config.toml
experts_per_token = 4
router_score = "softmax"
batch_tokens = 65536
Below are experts of layer 6 (counted from 0) of a mixture-of-experts language model. Rows are named router (the router's row for the expert), down (a neuron's output weights, with its number) and show model dimensions 0-191. Each number is 128 + 24 x the weight over its row's rms, rounded and kept within 0 to 255. Numbers have three digits each.
After each expert's rows: "comes before" lists some tokens at least twice as common just after its tokens as in all text. This comes from a sample of Wikipedia text that the model never trained on. Tokens count by the router's weight.

# expert 67
router:136148119162119165130107095119124092132117126128111157160108134142136152092144155091112140125168133133155072113128150121115119106119165127120117128118101133119146125133168119127100152124120088138102164109127150129104085130136097156189095143137140068118124140128120119205162158129113152121162112110121118144099136105115134131109110141105122173142148166125129165119096152151145128121150120121133167111082115127135173111124121083127088148162122126049109116117123121142129164161108129127076140079150094088165112116116145121122156099140141079127145142154105125135083107155116097142
down0:142115112117115130133132136130093134120104128183087148115108111170132141126146120097120107177171115104172119094158135153134126086123145163101144113120106130134145179106156157153136114161082108118139101073112113103075149095131141129130082138154106157146114121132153124141144108109119159134122131082141110133088105099124095148157137137144130138122144090126122135158171139157129172137123108187145157090158126076111187103120154107144099122098179130124140131126137135143131121152150119131129168141087193118144120095139139154136108126083130133112150110107105125152104138170128110144
comes before: " |", " |\n", "0", "–", "1", ";"

# expert 58
router:114120122149106156105134119136156092143126127156109149121141156155131134088155107122150112133141119134118077110078139099146129127137122151146086129160118128127146151096163131132103170117136129114110149112166126125102108139146127127206111129138148062155109134140123130230137137123112110139177096141118132126137124140097138121100109135088149139164107164112119125109093117136104121092114153067140173136121152134124158147107129119150124135136150164107133122092123123119150185151127100117098129092160126104191140151132120135110136128125158121135084130178164112105121085162142119133
down1:137132114140123122116161144120100107176141173147145138114104152111125153103123114177087151130114085120128152110149140162147144101155105164155082117122110134120156123146169155089138100171077116144087118167110097140106144122130134111092133133129151142125085143138119132159178129137147164108148124170159133106128137125143121129081106098158140144133091138096174093172163098069147094100118128160114108128098135115056124140105155133143120125146137136136141121136121133103141112132135094132186180169140167146108105120097116125162134125131126125139160139115148106110119156099126139108
comes before: "1", "2", "6", "3", "4", "0"

# expert 66
router:122114137136120153135151064142103110118119123123106130143148155140122135110169145092119134145125148153154109085076112159095125120105168137143129128132094096149135142109171123101107137125157115144102182125127152134112133163109109116151084155113125074135139132093126132195164138127113110160149141109145113154115133116101097136102088137072113121168105134111120151148111150156132134113140128123118144123096113178172151141113136143132097141160149146121137122131136126138111133140125099106134171108081111101156111134144142119122163106128122139178104167173120108109093048136155070149
down0:100158102097160128162092124108186140124180193150140103141114134084096082104117138129171140121151126161099148154152120176116119126125145121106113107128145114126131126126099160128100138132100148126111096136128107133155070118102127120124147181119132140118137096133147094137127131162117128140115104167157109129155158112139117131094160079150147112118096158114089100106149123147102136119108129136120144111159129072129128152143150116129108095119131107117156146186137166107120141109126133124132110163146134089117159121156091106169102135160093111125171141191122152112136167135135103095
comes before: " to", " the", " in", " a", " by", " on"

# expert 62
router:131104127144109154137136120099144101137138105141127173142140145131096159092138115096121108144142117157121095101132148168099133111109161133121126135141114115115156152105136158137142131133162110166084203134103172146106122146157085137189126142110149112146135132107086123226149121130088152115124135118151110159122103136106120140092065121115132150166110188112127151150132130161116113114152141138131148120131125135151127179124145091155101153131167109075194126089122134138131159098126121108113126124126102109136137152093124115119124146111111111156156138130124138127140109172146105145
down0:150119146055124123121132093068116123126134161166145098143153106125126151134096147103141103123110138120146134088152135138132111149086129125122153127154126105109181122120112187148128093125164105132128145150177144092119080111178099150175122148110091134129098115159146120166133148145103140156095145127156115128138076107146106152110154191115099126067126131169124090132107131094078116187146097127136115124121149133084120140149110111128120132120118108136122117114139122137093160142091167115155162133135162146120121149121130106118098124095131118123132119137153128092107098128098121135
comes before: " ", " Total", " Team", " W", " \"", " %"

# expert 34
router:106137148124115187095159088131108071126120105126103151126100138133092139096151131076141134138138162132154080109116146148137090132116138132102117127133098120149159127113165110099096129123145113141146192115135136143103101145143105126195119127163143100131143125119110139194140155125115115148141125120151134149102097125107091153109083144086145140142123146112114139140115128152125115119112138122102149086124133147146156140120107121154116164142154136087130130085145132143131136149115102116127128102141083108204109124139152101113126121105111063167139160176125109104116091112184118129
down1:104127090127132094097144155125129111150148121109117098132147127142124114131117071133169123098173111122153093120166129120117145147138135123160122141109128116146165109101092128119102127160094104094108143211145168114124124127163123093115131144116138124145102126112131138153104137128124128140051118097152110133160157119099148088136179120144107142136140084156103143143087109113124085100116163144111130133147147087100111113130139142182086136143151169107113146156156118142178111113134120130122141199115153106142129085106129090111108122151122111143171100161129122130125126083136152120
comes before: " he", " He", " The", " the", "==", " In"

# expert 56
router:155095137120122177119150075118127140117126106137117165142122134136134123111115102100122121140146135135104114113093139142105123116100173126089129100134118103117125143106146112132153158135116102180109163132130113176114142124141102149169106138152102061126136131111114139183127133122130138116162111136157095120103125099083094115116082126068155131132109164107128163123143164175138130106137138119141160101087150167156171132107101130128110120160156130101160138106141127129116119133114113117138123098153094107178114123141142109142158105118140105168111179168141127126143053134170103176
down0:135156126133177142109131114133154123139119104150080110152107097101140169097099080090115110106162128131164117155139110120097129080141108147109135099118103107193149127161151120144140129136118139143102119172118118089128140127166114094115119151087130107144143131113108163094078158117118114106134121086158148106138140128128130140163155133120138133173096098121143131126151085121122077143155149126117141162185162127141145146125105084100155158137110130146108147067133138106100127147146132158140124175162139142153095145112079164113118128133142126104173114131104126143142099099152151169
comes before: " of", ",", " in", ".", " and", " to"

# expert 23
router:119133143143118176106119124128142092161134126136077180145103156157083137076141131086135105134136122138143084124105124132131122131092143159102121093135132152137122136093139089113082161123104118129134154114114142146127111130109103163238089116149156123150145097132093114181147132135108133122159148111145129145115138139147128119102087117133129180123133199109115145142113138139137105148127122139105151135107134151159124133132137106139082126147173129093169110094152122146112157144110114095097118132137089115157123139134138150108144142110153114129101133147135112089112069146167126142
down0:160123084117133131109159123129124130111126133122155109108163135117160143097141152146129099150101140150172151099115103141123119120155134122106146137101145143073121165111141166196104138153079090097097164181157098128139182123162118121133118110130133134096156062121132124118128134114137139138139157145102103152120128097170165119110147174128128107121147097131116127138137120100121104150124108146142151103130138150145114101119122142134123126132132078175147101124173129160140098073154136144082157124129104163126156111166114096146105101109087157106182109174122108158104133128118115103
comes before: "-", "|", " first", " album", " United", " film"

# expert 78
router:151153114137089182125142096120139104136131114140089154174113156126109130107145116098114119125144145111162081130122155113134093128129150151107138140142120121155136143098149114089125105101131109137118151112114106161099116144099098154159108154138113103122121115096128149184122132133116098144150137107130119148111153123109102148096101137098143130165073208142122147158121129162130119108154150136108188094114113131143169161097106138112089140129166115086155130089120134181100177137125124085089121088155131092174124136120134137093118109135131112152149170142132109118110075108150136136
down0:126097091141141122106116135103134086123118172110132156166122171158152134130112113120105159095113140128119070121159099122182117185139148138166151128127122100140117126093066075119147133125092144133113170121161126084102123147124145113129117127111140153095173113122130126103110126115139155140131121100151163068126131108166157118158109150159120098153147135116156172115097120107100134138119159153101094144088119161142105133126088143092058123122114100129106102170112111123101094116130104127137113144121112142134101123144122120130102174106106158127095148133106152117144110151176116132
comes before: ",", " |", "\n", ".", "'s", ")"

# expert 59
router:156154119128106152094130107121131093149130114126087160167137156138111123089114133088128112119134136167137060078103150144090133120096145140107134117135129131120164147103159096139120156116149105147121161101109139149103099146145087136165109153139121077167120124122098133215147131130119111146132138121154093148129123129103130143097100127119143167169110155130126164148112116153142091129144145142156147084128130157163122152099126123126084140152168111099168120112139141118113128127136078105096121130153121093170139154138164112098127148108109093171131105163122117131115125165154079157
down0:131172158108129131102134081130132137085127109149105125092140161150122095159154105152143101203162141171120130103176119112105083157106145139147143157120111128105108147122130128134118170142116168141146096105121114122136135154138151129122115104118141104120131124108136123109069169083162121154102145112121168137171149124098102117131125128146158144142125104126123155142134165152096124154155147088156099129123101148147148161150132099150155135156133110176164101123130141192145114134157101118145126097144067146173146085157152131124149141143097140106130113117099114149133135156162099152
comes before: " ", " L", " T", " D", " R", " W"

# expert 26
router:121117134153102181136143083121119110133115145121116130136130124132104126088127136090098117142137136144108109125080129141107119107127149129136124120121117123143126151121164127117140178096134077135097130129107163165118111131143101148233100162125128060133124099125095146154129127144103104151171117120153120154122155091102100138104107117067111125123100152101132140127099148171153103102136145125115139091094111147158179164118104104151118133158171126089125167098148132152097139147103113117139146122132094109168143135147147112122123123148097131177135143149107111130107085117155095158
down0:118127137141172145101151137126080127112106176121138127105158126123135141151139122115117120144106140139187196131121079127158092122125138122108162116091108130109136101105141128142169140159148136119111070133135134101154122116108124122134124124091107114140114110129159158061079144175166095122111083148130159139124094132130127155149197153133132109099134131126160107122135165186144122144106102107094130150109147126104139117112155171146136086106129177171125138144134122118140138153152114129178137161120147149125145085179126117142111122146104133146085151113089137100137145117122116132
comes before: " to", " by", " in", " for", "ly", " and"

# expert 42
router:095105122118117168140149112129124094124138099115128153139129146134114133067129114093138113153115121136148081110132164143133129134135157131086117134130149121139142132122151123120132128147141093138125188091135168177100120119137089140193122114162103104117122115094091116174151148117081122147131108128126099134109115096077090173098086154079117151138116139111127164135144114146126101119131113104142157108112138136154153120113084111167101169142166146076152130099141152124104123132101137097108117102112122105169136125120164108089129119096130078153138121160118129120086095160178107143
down1:119100097137179115116128108118121116083106133122108148094165167073168090093112127106123096135132120126138140116138115131108153196151125113172123113139131136150089130103151156132130126145122113141107165127110107128127120128134156121077182133119117173120097142124134091110132197126107122102127090141144125089136112123074141124117107111074177177147129113168146116163161181140107155171098124125106128144167128102163117138114139133116139117133097101116111149149107154123117113156116135080104137145116151121139124091121121164120103152118124078126096106139117170151132117104137140117
comes before: " the", " he", " it", ",", " The", " they"

# expert 63
router:103123139137103178127130115159126105137144140124121167157128177140114130101141133101131142133170171159149070111128137124158116130133141107093151126171112103167130154095128116141118107137148138153087157126118096111112112132143124132189096122140145104166125103100115176189155137115100103152155132119155091158140130108117143120111110119106092132136092172132123190145102121133117130086115162103144156136118121143116155142115121088118123127114174146076170124110143123130140160156098117062102127090128090123169139150141106129136136146112121136148129116180133125083114096128152105152
down0:151149109144150144119160129160100135149162138090142160128117129144147140104173149138139101084118128143181114151123119135102137136061075101107117136102084141125152114159141144135128156125083108141152105109124157133142166154092161156124141159158099093120149141157120122117087157114121138125128113144095122098155127143148099117161115125121150101150108088122128118137083133102122112117101146156093109154117132077101144120138105141125114130142059119165146110146119116145148176125144170138098138115158148139144137092072098125081162123145174101141163102126152138137117151098109140094
comes before: "201", "200", "202", "199", " States", "198"

# expert 72
router:099113115180088173116119113133126105161106108098105136135098141152147120116136105120137121134167143158118105094112106128135110121110157145129109112146178123140110144094139127098153138118122119144108169119141136151110121123136111122171128121138134052145125128100102146185139118146137097115172104121105116130136124114109113114115092134062172134130118184104113133134122127146128122110147125116144139094106145152121131150095133131154117134148167160078150140063163127147121146165095084105112142108158120093192112128142138109101111138065156112148133167136130104103121110132179147168
down0:176140129175068129154128106134130099121141132111085107110150147084136139120150097127148111095143145132136105121167097093143130115139157123123105148143170138112125134135133130178107118110130149129181128117133100132146131152119111090110179139133113121126148200118108108142131141130133121149114155109105147147159139110179106119174129102113164128121140116131099129110096150097123116151124127113102114114146155120104081190142110148170161094168131155115105121149081175131094158126111135162131100120148108136116124122098141180099089105122169121170131140121086077113125136114119108155
comes before: " |", " |\n", " \"", "The", "S", " ("

# expert 76
router:144133137134076171124153096096128079157143115137115157135130156147098115097146094113108155121141121145154125122108153150094123141085150146133130136158107129125156137117133116113137147132112110174098147137125129142127138168119094126162103155118085083162108111135100134185147137145131111146153143137154112129146137117098097143103111123102140165148131165140104150150159140159136130114128167102133176106108102147168143164127130130141097140169138155079150108085150140147109134134115098142116098140130148109175103155170130099118124128111141067180161132179157119095079099118172122132
down1:109134104115137159134137173119080122103194149172108127143099107127129143113117150145107075133139152124161144157121087123161134134118163154157126111129119118156121129100150124138135103110158094123157116176077135125141129169149123120095153142154142102073158151128157129130115114144158137115104094122123141137156121156099129115141138107141128097134145156122169151123135119094135141119143097156121147120159127146129119154151093108082109137083158084089174078108107113159120170136125144097129126148130184099093117154151097088142138097151140149130150144096135128163135162125133187149
comes before: " the", ":", " \"", " K", " John", " S"

# expert 68
router:120148126147108162097107071140128111122122105145127130174139124123121117088162136093113126129121136157128094130135136125152159130148178125138147104140153121128123141116154103091146135138136123131141188110168111145135116161143131137222103117129140053160128137103111120200139109129134111149168121126146125148126125159110133126114089132093127153151138215153117139140106129139143141135151141112158138123116133140150114148093100095161115127126135146084149158089148137122115180156115130116107139138140082107198104123116157111141110124114151106147111121150093115091121110129145131113
down0:141119145129140098099112140110134102106143141153107123120153080150132139111095098161177178192131142151123102092161104101105134169123117110127136128146115099140149137124124099103080140149139133158117157110139135124125159090122114126189165099086119116140136121152142120155116165135142141112125154103142120151104116109139107120166089085116146112162104125131120137117124154152146064091144127137093131129125124151091161121094131136089119086120140127145136159122113151114124157159146136129124155104128146111151177131162159160125062107093117183109133162122103166107154114142100094103
comes before: ")", " |", ")\n", " (", "-", "\n"

# expert 32
router:112127153157102172095140083157151096145131124128133136161110140153103127091148087118114133152154153132142091104109156123129119136114163110115150123148136129152152136109121104112123135123155125173112151137152124159113122137114097136213117156167110096141130128102131137194166140122111107140182112136132111116131130117104151159122119157083138148131115173136103157157122140129099115128123159121149176090085129136132112139127100123131081132127158165090186125086161129127111175149123133120126139099120108112142122158163153119119149112091129144168113122188129085098116108155140092148
down0:114110120151114137122167117149123115114122130170139077134172114157115150111085124181126177103129139144109120124113133087123107148101159105143133188129106121175130125124103133158138112150117173141137109084106156111145077140115139142132109127107134122134135116148143134097121144088132137138144096114140103106157131171103152161172145146125073146110121132138076118149140134123130106153117128125128115074138141158057131138108140099082073137104167152141108166158126097118140133099138126081152148144143141173110163165146097117154155116118152155148091142122136119097094132106107128125
comes before: "201", "200", "202", "199", "198", "197"